From a checkpoint of a small mixture-of-experts model trained on Wikipedia.
Size: width 256, vocabulary 16384, 52.5M parameters.
Experts: 128 experts in each of 5 layers, 112 GELU neurons an expert, a softmax router.
Training: 538M tokens, 8216 steps.
Below are experts of layer 3 (counted from 0) of a mixture-of-experts language model. Rows are named router (the router's row for the expert), up (a neuron's input weights, with its number), down (a neuron's output weights, with its number) and show model dimensions 0-255. Each number is 128 + 32 x the weight over its row's rms, rounded and kept within 0 to 255. Numbers have three digits each.
After each expert's rows: a language model's description of what the expert responds to. This comes from a sample of Wikipedia text that the model never trained on.

# expert 11
router:090104138079109125118154186090087109135110056178178145168096127106099142124083124124120129151142121139132097121159112158100099117097159071135075150094155166135085170156102074133155171108116123147165100066081093138145135222122149178102127139093153102126117137119125130100120173112133124091143255133144098076140101137166119129146115125162156134136129121143165076134126198089100147186191115113150167175178134145111138130157187185144172100135114119126115130181091080135097138138090154103159142106150127142119124126112089136147118088086102171166104079108087152156098137178078059137139111133099139100128171142126126155116123113136180048107151229152081160133114129115077158110128140136114138147081101063147102094150166199093139136183123164109073129127145078089137122143149175
up3:116152184096129184126134107104130168143151124145116103084126159135124069144141164060140101118117191092195126136171098161153139100070181137120146171082169153143155137131134129162132126107210144118149144131107132135133083172145096172097139136130165094058082117162137165093148157119123155162064148096058138168124153113126112061176177148180108174114086067137148100111111167111117104109127164126185152044088152194109121157093137147141150147137070084105118143090127129079141170150101069097173055112112146097134152080101189128113056163109084159131130127112128116087082114139089148109124104107120107116148141178138141093135143162117141069095126203137119107154155132124129162087114093169189097124117142169143194169120140147067161148139114148073131103137043139102141132143152101
down3:133108147109199087161088159144129140134138081094172159069110109078132068122162155118087169139137153145158095166195092148151135142149140106112110118139113194126161119127095138144092192157099154141127140122120129126105146113099102208083150107105129131111121081133153180138145166160161108190100136063125066163143143106135102123136121127126090139117117122093147143145105110159135106049118126183114153102098187161108128139172101210127109111173137082129104112140070170184113173128102131098179158092119113093186161099141173107154086151121082121147098143121120124153139116122154127104112098150047098134158099084118050137129105179082105111117090113125136125168171136128175058146092166068190144139178104193149118179145102118072184075106166132111117108175075185072173119114096108
What it handles: Place and organization nouns. Nouns for administrative units and organizations such as County, town, District, Army, club; also infobox labels like City: and "in the family" in taxonomy.

# expert 60
router:109093184096092159161166155103093118111153080173174089148090185099101174167086109074148096144169167111171081148094114091121112152091173095158106147094080177132091174155085085144154141121099098150154119100105111088103163139098142173165100153098150102099088167089090094096158179123148095101144153144113127098101079093104077107194093161159110191114086114151161103153126143106148139149165097148182164160165171143147109161169139182152158049130106103142186153143146093148161096160105114092161164088085119172114151114098120136085100118083174148154112110102091144173097150129114085174152157173093100091092174144136158157106158102100173084154147165172079167164111151110096136119096142155123143139080109064140109117129177148093169123173182155091079154176124109111097130168087154
up1:130099125086136157125134146127088164080117088096168065206095168162121069135141173130164148118157134180125172156140134054139085113110111053170095148181121136159114136153145118141178123134164103195171069141107141078153141105140107108125147212074128135080100090137095135097168159107132103173143100109132141080136097114097184131098069154109101169145141127151108160150127082108141202139166115163159201136195141109072075079122052146110090076129111118141097142126128144139110102163120096162199148158083122100164053146119124149142119124127166104080110134101041152098111175154109142119110133142078079111200202091132151119146141098116117153120162105154116167079145130144154135087115099138146131107095109099125163167130098154125146100158160153102129097138097108105134105198139153
down1:148099148190122065093127141114097114107087153158153116106093098065139143060110128137115113168115113132153155157081176081188120127138141139086130152074099218132102145092162119174135095099102128168118175167109183102107124103070146116139143088142100095158130129158151099135110133133115142133137090140117191190089105166148163137140125123113118148062126093090081132102077077116122148102132168156155100171126082158076100127179149107145138104158144164079085136130139108121180148054130138169117125161137096137069125142152159139144111150140148134146164160094167191165109034139146178182076124095092082118141157113122156144185104151080139154146155131149148171093164152185124051118130162115118121120154112136089159131165112081156069168100166079092223144087088115103145118167156090
What it handles: Life, death, body nouns. Nouns after "the", "his" or possessives about death, family and health, like "funeral", "death", "brother", "disease", "clinical".

# expert 39
router:077108118093104194161139127044131123131118069150163121153064192061084145153096124130127087144190156094138097193081094098118146146124163083180127159148075122125118193115078068134092140140131117137137101096103107132135133139116167137135118124086167126116106151104082139103153159071163071107158175167120151089107105119078107162180050165114107172114118103166165070113155185098178138136116113141137129171173169169120108167139156153193169114162105124122163162120154112147175114160110087116185179130140127171127175104098112114110077087096108120163143095140113158157106142116102074148136144177092112092086138156136188131117139083131213087153177150141111157173121144131107184102109156105128112188098121109116130123107162137103157072132151178099078153192069116137112123136113125
up0:147107162152175164162206112104134103149090106171128141108148127084130185128129192114136076162109091105119113218106105091127149058180153108173110075138147097174145170086090074092146122115191087148091160133113083099182157149121157120109118145137197152130151080079172145114107113129173114138152115172159115137095198132106119177111103124115059136106121124128191091130122108121138151093052098130117120154161158083154061170114151110166101135132086108083159135148157100127212101118139099101140079086130136150125132171135151158133099107124068187151089147159130101191092138106117086168149142105028182114160107098123104118104071150115123146156116160190098132113063122108151127081128133153138150125153059140120121129178134104163155155126149079167110140139128121076111125116165138
down0:138103110173059202089089149178133108078114128122063159140182145094148175158142164117147125103141172137162116135123129132191073118135163102195112170161150159158143073149105137090114068161139092102098197147135175158121170099086132109127106123149113091174099120144185125206066172123131169099147108136163118128108159088151124034119153122119127073085127099092058124128112111207098100140137134149159134132080110181141121141153191096112059084218159123100144092106137104140119168132114123192084112120121129144131096137071155162091115133127079167118090139171156135145149099114134148123115110121104163144099141138162144090110130145041100145116089090104098110126138112145132102142113127161112139087113105114145175131099085119149107181090193100186183135138170164101111157088112154
What it handles: Over, out, back. The words and suffixes over, out, back, cover, often closing a compound or phrase, e.g. Uncovering, Sleepover, hungover, Moreover, scout, ran out.

# expert 28
router:086117146096107150208125129122131110153146124178164123178152145146101140166102057068107104153161190139138131136057105097083143175129122078162105150127110203126120108107130131112134168138116102152103057098114121045095150133077164167155100115103173115091050137064096125111153121120158139134153142149108129106052109108075104076098108169169126149091106115101169136151114133125156144137184090172168165135153171134146104151127150191125149079177124101179161118158116156133161104156139100105108122090081117172120128110091060136150124126081174118170152081103099138208111223121129094159118153169106130121115135105143149118081166079145147076096163124135083169170143145099139153143111115180136157099120125097126076101139179182135217091147138131134143196115145089117104122139099127
up1:183103088107088120095111138148114084078186197123128115056099152127097142137110112070153149124118191096134099143161145081113094110136108169110171113086116133122121161083108143146134098193091149150079143105099064148107152135186142160153175155144113091105115146105146138168116130135079139133081100129119145117119039125168169114170130091173072135107159151156145098065144150148164155131109159158153127102084117109146152105168073123182113158140157117152166079111091143139158169151126187134102144050178161185095104100144130087142205116109103106052179139153096124106144070146092161154100136126137151099132171150061112181139134109139104099173114138074114130129114160122097152095164169129124116145165156102100148158095137154155134108125122122112126059078195126116136209146077213
down1:131186113187116133079106102132073162141126169108096111088177151025211141118096126096100140133114127150096132134126200139139115089218165061178133107102113130096064167073164149128161118118109149192122123128120127194134156097128164124127131150123075166113086090128134168165136125187100116150102160147164203141115114145161146130127124137087107148113154144152161110162149135134117168153170139099115113152082136099144103140204186132124117143070141112094071134157089093117147109145133115132095133156118124157145167171128099116181137061156124120136075122098106134119123202108168084114154096139132125116136127182075128152116132164098128116142172095159109146136121129105129069070160128154098173090033112127174144057107098137083077154097047162093111152134127077122134162137095149
What it handles: Vowel endings of names. Word-final vowel pieces of Japanese, African and other foreign names and places, such as Mugi, Yogi, Hokkaido, Kenya.

# expert 23
router:102106170090089164149173157100097096105165084163156093160100182094089159169091096097158088154151166100177097153099128087109111150091150094177102159095095164153077159161086096154129154115101082157164100099103108093110159152097161174151096164101151098093109163079078096098161168092157104098157162146105108096115099089109082108158082148151107179098103101147160097159148142102150151133162097161181158169157162151149117169160145159155150083146099103142188157153123095157171086158086099081153149099097113164105137105108107145089096109077157150162115100116081154171103152150096067174158157166097101082078157161165159159093162098105175084162160168161090174156096163113104148117094146160132152159095106084152104105129181153095168108146184166076090164150126100121087127163086153
up0:073105138115108106174182155128129137146127097119134124131122113090131150067069119168179142144073113125150112169109082145162130132105147082093125131115144141188135169232116171190099131108098113094082204140122141167123119154128171078157136160118121128090114108120222107092113140059145117154152180128088145108118170099142080117139071110151136172110101126195148114175097155106127137170076153120203157118139164110137086126107107090117116177115104154126137112125110134099101120115125094109108060111123125144094123081105162082128129082097139140149149111135097110155170121134100127085122203143128170136154082159130088070091165141140186165121165132086168156158115143105166140143159120163111085141147049126088178138129140180092182127151151159106155126164064091082103039166168190
down0:087087089147141145131173124103087160139118149131056139083105165187104070110173153165147114136103121135094142129141141126130133205106145094163110101188172125101176125145129093115141119217160120082106128133140087174158126101173182151179081092140134147123134109118155101137126161157156133153112130147134109130093109149082105172079184096162142134106130150147172141107088155144150162080084101148107099140104126148110059089148131105163162131102138126105135125181153122119099176125165114133117080130137162136112092146100038167142151178145143149150132175120227160131143120028164120086085148093151113116069111068100122064084109136143131062099122164155150156132117136156106152133176104143183078117136159152130110168158114152131094117083099150119160137176040142046137077111080104
What it handles: Conjunctions and sentence starters. Connecting "and", commas inside numbers, and sentence starters like He, He then; also word pieces after hyphens, as in front-line, first-line.

# expert 33
router:110132148152121123151143153100113106108153137174135127141145161115074144197124086089164078156135164100171140143122118098142133145076146128151062117116136160164083177147101089101140184150072087145129088130097080102069119134116136119124065146129169095123139131089142100121160130142139099127120148138093105073078136143131108092185118144132068153100064106102194147146188118105151150119130127198165171186136142145105066167138147137108180086151100112110186117157180115121166094116089061109097153114128138171091122087104109118122075163088158136162137132127098186167118141107045067139170141153138122077105114155134166137126145153085221121151166135201085162145094152159120115134143143129158128169131066134159072091128147159117148072150196174047070168182137098111135122134128127
up1:142114150116086164190175133097093069117143102176111126083148119110133147204084124131106203111117192130138107144130139110108126127103113216130091159169179153112141165146143146108111152179127097148162091108045102156103133142096134152076121170120120099172161158097084136133101173154113093143125131120107140107096109102148071072160173135116111181196097150138072147185164114174178154148162128114129101130174163135125131117092132135079121134142093128090073092124089223054134110111165073085096127140089093150099170096100182111177115156092150095108120144139142121128132146100114122070166183173114146164144125134076085103070172129092166124087160151112109119140151069105156108110151129144132163105144105136126069087153071156145120166105071129091164157133186131108165159063122135
down1:163093179166091148153102126160115128158137083088101109172125144127140108133120155154099139115119133099169186097158131131089095196121188080098134097130114161138115140120075119163162170154167057086118173091107156106138089077112107129081151095111154145077183057116136140109181133086113081103128136213134131133106149169148170198102115117073145132049123089109140151109151161101126124057121126142085174116110192063098168125110151101135116032161116183160093188108143143118162157099147143122088157151070133151181157155143110129106176192124125157080193080115177124134138121096144112113105146147157159180141156086126111130137112103116082071132109153110129151118098153152060179073117176093131151107182113131167141165141106096127097139106142168144114131134084136096111163077137153
What it handles: Mid-word name syllables. Middle syllables of rarer names and words after Ab, Ad, Am, Sub, e.g. Rabindranath, Adirondack, abundant, Telangana, McCormick.

# expert 16
router:108082144129147153187121140095126137111181125128154106144105139107100161157118091066179090148128150064124138181077159117085089159109141127164090139072072131127130239164146096167122169120098103145148109119081108137071165158083120132123089127080139130087133134099116096124104122096156094132157124158121069088113141110125095127129138123135092126114109142139157102138162184102211180147097130229139185105130152127138111169108111157170164114131079068161116176129071123190156132134153115093116132115119135160132129136060098154131128086120143130164146141120137159133123132156063079149177116144101059080103133141150160128094154072119144144167154211145102122117118203086088168146094167189106196149086122082168128076158136129092118084139163114106133115180144110090123145143081182
up1:131140135126169122153111145128131127087123179091100165094079105051140129120147137108148143095181128098129133137145164098208068124130137086099109096112186135156113113182131128117128166189119151118143072172145111126113130129119083084095143117137100105168140077068138083142203161149198142131130152107052140122155103103131178168137091146146079182028083095146084102171090123142135201094122135160116127108123159111108137174135209087037115180155169144166144126127163112113066074086139166179125150151143127129097139125100128124125154131128087079072157092181114115116108019131151129119137154147143145144127129173138151146127109153117131136143133138116090158086063094146129129149073166123206123141159128105117110161078178131092196129094109169133122138135139109086115101134129149
down1:149107100082068138134122148086135199146128089208139108136101102145135150127141116135110123152132166155181089132094130114152112141080160151082143095181088123114150157085021157116117111084140112140103130091122138058118132181104203136181144175162175104096196108170140138151099097149121161076157114170131163152137153118100167121100134099109109135185089076122126168157053096100118147159135172106061060106071117138111170104169103082164106108160155128110140132069089129161132133076106107124187123042105183143184188072089136145140153122144106142135122104167158198145121156104130177156143112144140122154164099113126078097128146100108148107150142084116122116134190101100117105170146170134098179130161154098117103082124115095090094167165103152102151104080137171116151147167144133
What it handles: Commas and "to". Commas and the preposition to after verbs like left, returned or given, in lists and narrative, such as left to found.

# expert 20
router:099121154116121165179109161140096143103128063147145103137101180093118137131137067046164140165185117079136121141120154112112155176112173130139116130102150148182116169192117084097085158093095109170121119084102114157136175172125168147140042135115141082085110158078127079121146151095124103102161132134113066084075096069064139078143123131143082173085076071153127127121167104080141197159133134161127119140143158132152119175144139141141149096207050140144158138106071096207147118123156116114106125113079089129124121118087114166121125116127147146126117106036122158121150107169075116110156117134129089091117190205159130139136172110101149057138165149120141178154122137074084134201094131169125136131088146105216131127158138128103145139148124161097138158121118139121111166152133149
up0:144033125114140100141133128178140132122116107100140098078079182127204125177132158121156118061120102123159112124153109113172082063139189140123155099153097119094128183139103085107173126112148104170111230073155112139181138104190109145099166080131095170101108111145120151150144218102128074166130124127116143141104122071171115111128154146167086164184088167089103092146084121144065039118133112131108119142151057096084094121091169134122162101095138105157150121168169178130138100129120080085139119070134136181172153144094168083123096096169126112161129095153063093155185115192103121155151119123093111114137179097122148171125157125121136170159141099096084131133133140151158171111108118172118104092149144149148163145079134163117115098078109084150102097164147161157138138131079133
down0:103076115130023104112107143125167135101135164133120141169156072100085097097177080111131130104130151089085162134095141113120180114171168061128117080102133136150098113151144108153158157138111194059122154154126107105086177164085105110140147136107186108107079168102122143127116164034076167133063113160122100077144102099107115182084093170156123114098136087106147198086115158139167137182121101128114125132103148113149189145147143168148128174114138183094168145068146126158155121123170129159087140076115116114130128167120112087178091158192079093116146146115174123119165104121141215140113129115143092120142094131143058173120169073185093103126127150133155160078168114155183125156084136141124096201152136168112075160165194089126123157085148129166108136125108136125141136117120123
What it handles: Of, and, for. The function words of, and, for, or, and ampersands joining nouns in titles, names and lists, like Minister of Education and Science.